{"d_expert": 192, "normalize_top_k": false, "routed_scale": 4.9, "vocab_size": 32768, "norm": "rmsnorm", "tie_embeddings": false, "beta1": 0.95, "steps": 5031}
Below are experts of layer 7 (counted from 0) of a mixture-of-experts language model. Rows are named router (the router's row for the expert), down (a neuron's output weights, with its number) and show model dimensions 0-159. Each number is 50 + 10 x the weight over its row's rms, rounded and kept within 0 to 99.
Before each expert's rows: "comes before" lists some tokens at least twice as common just after its tokens as in all text. This comes from a sample of Wikipedia text that the model never trained on. Tokens count by the router's weight.

# expert 3
comes before: "-", ":", " •", "3", "′", " Family"
router:46 45 32 42 57 70 55 62 61 32 65 30 54 42 52 46 46 55 44 50 62 49 45 29 34 57 43 41 58 58 69 31 49 44 39 31 51 49 55 54 52 40 41 63 43 70 40 49 51 45 46 52 64 40 59 36 44 42 27 64 53 38 56 43 59 47 61 63 46 46 55 62 52 50 47 21 36 62 52 53 49 39 44 66 25 66 58 61 57 59 53 61 44 58 40 48 65 21 47 49 63 62 38 50 45 44 53 68 39 54 54 71 57 44 52 50 48 48 56 40 46 55 44 44 46 36 43 40 55 42 40 54 52 45 56 38 35 45 42 62 48 34 50 40 45 41 59 68 41 40 54 67 69 56 49 42 58 41 54 47
down0:72 43 36 53 43 53 55 51 61 55 51 57 26 39 53 45 32 67 49 60 41 58 73 43 42 34 34 49 71 67 49 42 56 70 46 42 56 38 53 62 41 45 63 61 60 39 43 60 50 60 38 51 55 53 48 55 62 61 49 41 57 48 38 46 46 34 55 54 56 55 57 63 41 60 59 41 62 56 42 57 55 31 41 47 43 44 50 53 50 53 73 47 54 44 59 57 59 65 60 52 62 50 57 72 44 52 61 63 54 43 57 46 61 49 40 58 41 44 56 66 66 49 47 54 54 65 56 32 57 60 47 46 49 39 36 66 32 62 55 58 49 58 52 50 36 46 61 43 40 40 49 50 64 65 61 54 51 55 51 50

# expert 42
comes before: " |", "–", "5", "6", "4", "7"
router:35 61 56 69 48 62 54 45 54 54 45 60 55 70 50 45 54 43 54 52 39 64 51 54 61 38 50 53 62 51 37 49 49 60 34 43 55 50 50 34 62 44 53 35 52 50 55 55 47 48 55 46 59 34 46 48 63 51 60 38 47 41 53 52 41 36 66 64 47 65 44 56 61 63 56 63 50 61 48 47 39 52 56 32 71 39 38 45 45 47 40 41 52 49 57 50 45 45 61 61 53 47 45 36 49 40 52 54 50 70 34 49 57 61 50 39 58 42 48 58 42 43 56 35 55 56 38 71 42 46 40 44 48 36 55 68 50 46 38 60 72 51 39 61 38 48 45 49 39 60 45 47 55 42 48 36 62 43 52 59
down0:56 43 42 55 65 44 54 37 42 51 34 62 42 64 62 52 55 41 45 48 55 58 61 54 35 56 77 33 82 46 44 51 53 53 47 47 57 64 56 42 46 47 48 58 38 53 60 61 67 51 35 37 36 60 49 48 57 43 27 54 30 40 47 54 41 46 41 43 51 47 48 51 45 67 49 43 51 56 57 49 44 47 52 55 51 49 43 70 44 54 46 50 45 54 55 56 58 45 52 62 54 38 30 57 61 52 61 45 45 52 47 50 52 47 60 68 55 46 55 51 59 47 48 42 39 51 36 48 41 39 53 53 56 65 64 31 50 46 59 63 48 37 51 43 41 40 59 67 56 38 56 37 51 29 68 56 49 60 63 46

# expert 12
comes before: "0", "1", "5", "6", "7", "4"
router:53 55 42 56 57 48 33 42 59 35 47 64 59 70 47 48 39 43 55 58 48 48 50 46 59 51 53 46 53 45 57 63 47 37 34 54 58 70 51 43 43 54 44 33 44 45 46 60 43 43 76 53 60 44 39 56 56 38 45 44 62 71 29 51 38 50 56 59 20 63 63 54 50 45 54 39 52 57 33 43 29 43 53 36 50 47 44 52 64 51 40 65 33 58 72 46 39 55 65 55 55 38 53 46 60 36 29 45 48 43 52 55 55 53 34 46 47 40 31 54 43 51 43 58 49 51 74 68 54 38 54 39 40 41 41 53 41 57 55 66 59 44 56 51 57 55 48 44 54 54 47 30 48 64 47 59 42 34 49 72
down0:58 62 43 45 52 26 55 40 27 38 47 52 59 42 52 52 33 46 64 54 54 47 52 50 32 54 63 54 54 80 33 63 52 38 36 36 48 55 59 47 51 49 32 75 47 53 32 53 38 44 53 50 40 55 62 60 47 39 47 58 63 58 43 48 46 37 42 43 51 42 53 39 44 31 39 39 65 51 54 58 45 40 62 57 51 75 39 36 47 31 56 38 75 40 57 51 31 54 46 70 58 51 62 51 48 49 48 37 56 50 42 48 35 50 43 52 44 51 60 58 39 52 45 53 59 48 45 57 53 59 40 57 35 62 51 49 55 52 42 53 36 36 70 36 48 41 51 30 58 65 64 40 61 37 61 43 57 60 45 45

# expert 14
comes before: "0", "1", "9", "8", "2", "7"
router:43 49 39 42 56 61 56 39 65 42 37 54 61 68 59 62 52 46 59 47 55 67 61 34 62 52 49 56 51 42 18 61 44 30 39 49 48 34 44 54 46 70 47 58 55 51 36 48 42 57 55 44 44 47 42 65 40 45 59 43 45 42 39 44 37 52 51 62 29 53 58 42 54 55 41 54 55 54 49 33 47 27 47 46 60 48 56 46 46 65 58 48 62 56 66 48 28 63 56 66 48 44 59 69 46 54 40 33 65 60 64 43 49 44 41 77 57 50 31 43 50 58 46 60 41 59 45 50 61 40 55 63 49 29 65 37 45 60 73 52 50 48 53 58 43 47 48 40 56 38 54 65 47 52 47 51 60 32 49 58
down0:36 49 57 53 57 62 43 54 50 54 49 51 59 55 45 46 52 39 40 52 32 27 55 66 19 32 74 35 55 58 51 45 39 38 53 43 41 55 26 33 54 41 70 56 43 41 61 34 35 44 45 51 57 58 62 23 54 51 42 56 37 52 35 70 47 46 43 51 49 42 52 49 56 48 36 52 50 54 44 41 42 46 66 67 33 44 63 41 27 37 42 47 45 37 63 48 67 40 45 39 68 68 53 42 51 66 71 43 59 59 50 44 42 51 61 55 53 54 53 51 44 50 68 48 47 59 41 61 53 49 49 50 60 59 47 36 52 56 50 52 51 53 49 43 61 45 56 47 58 44 66 55 44 68 55 53 51 56 49 46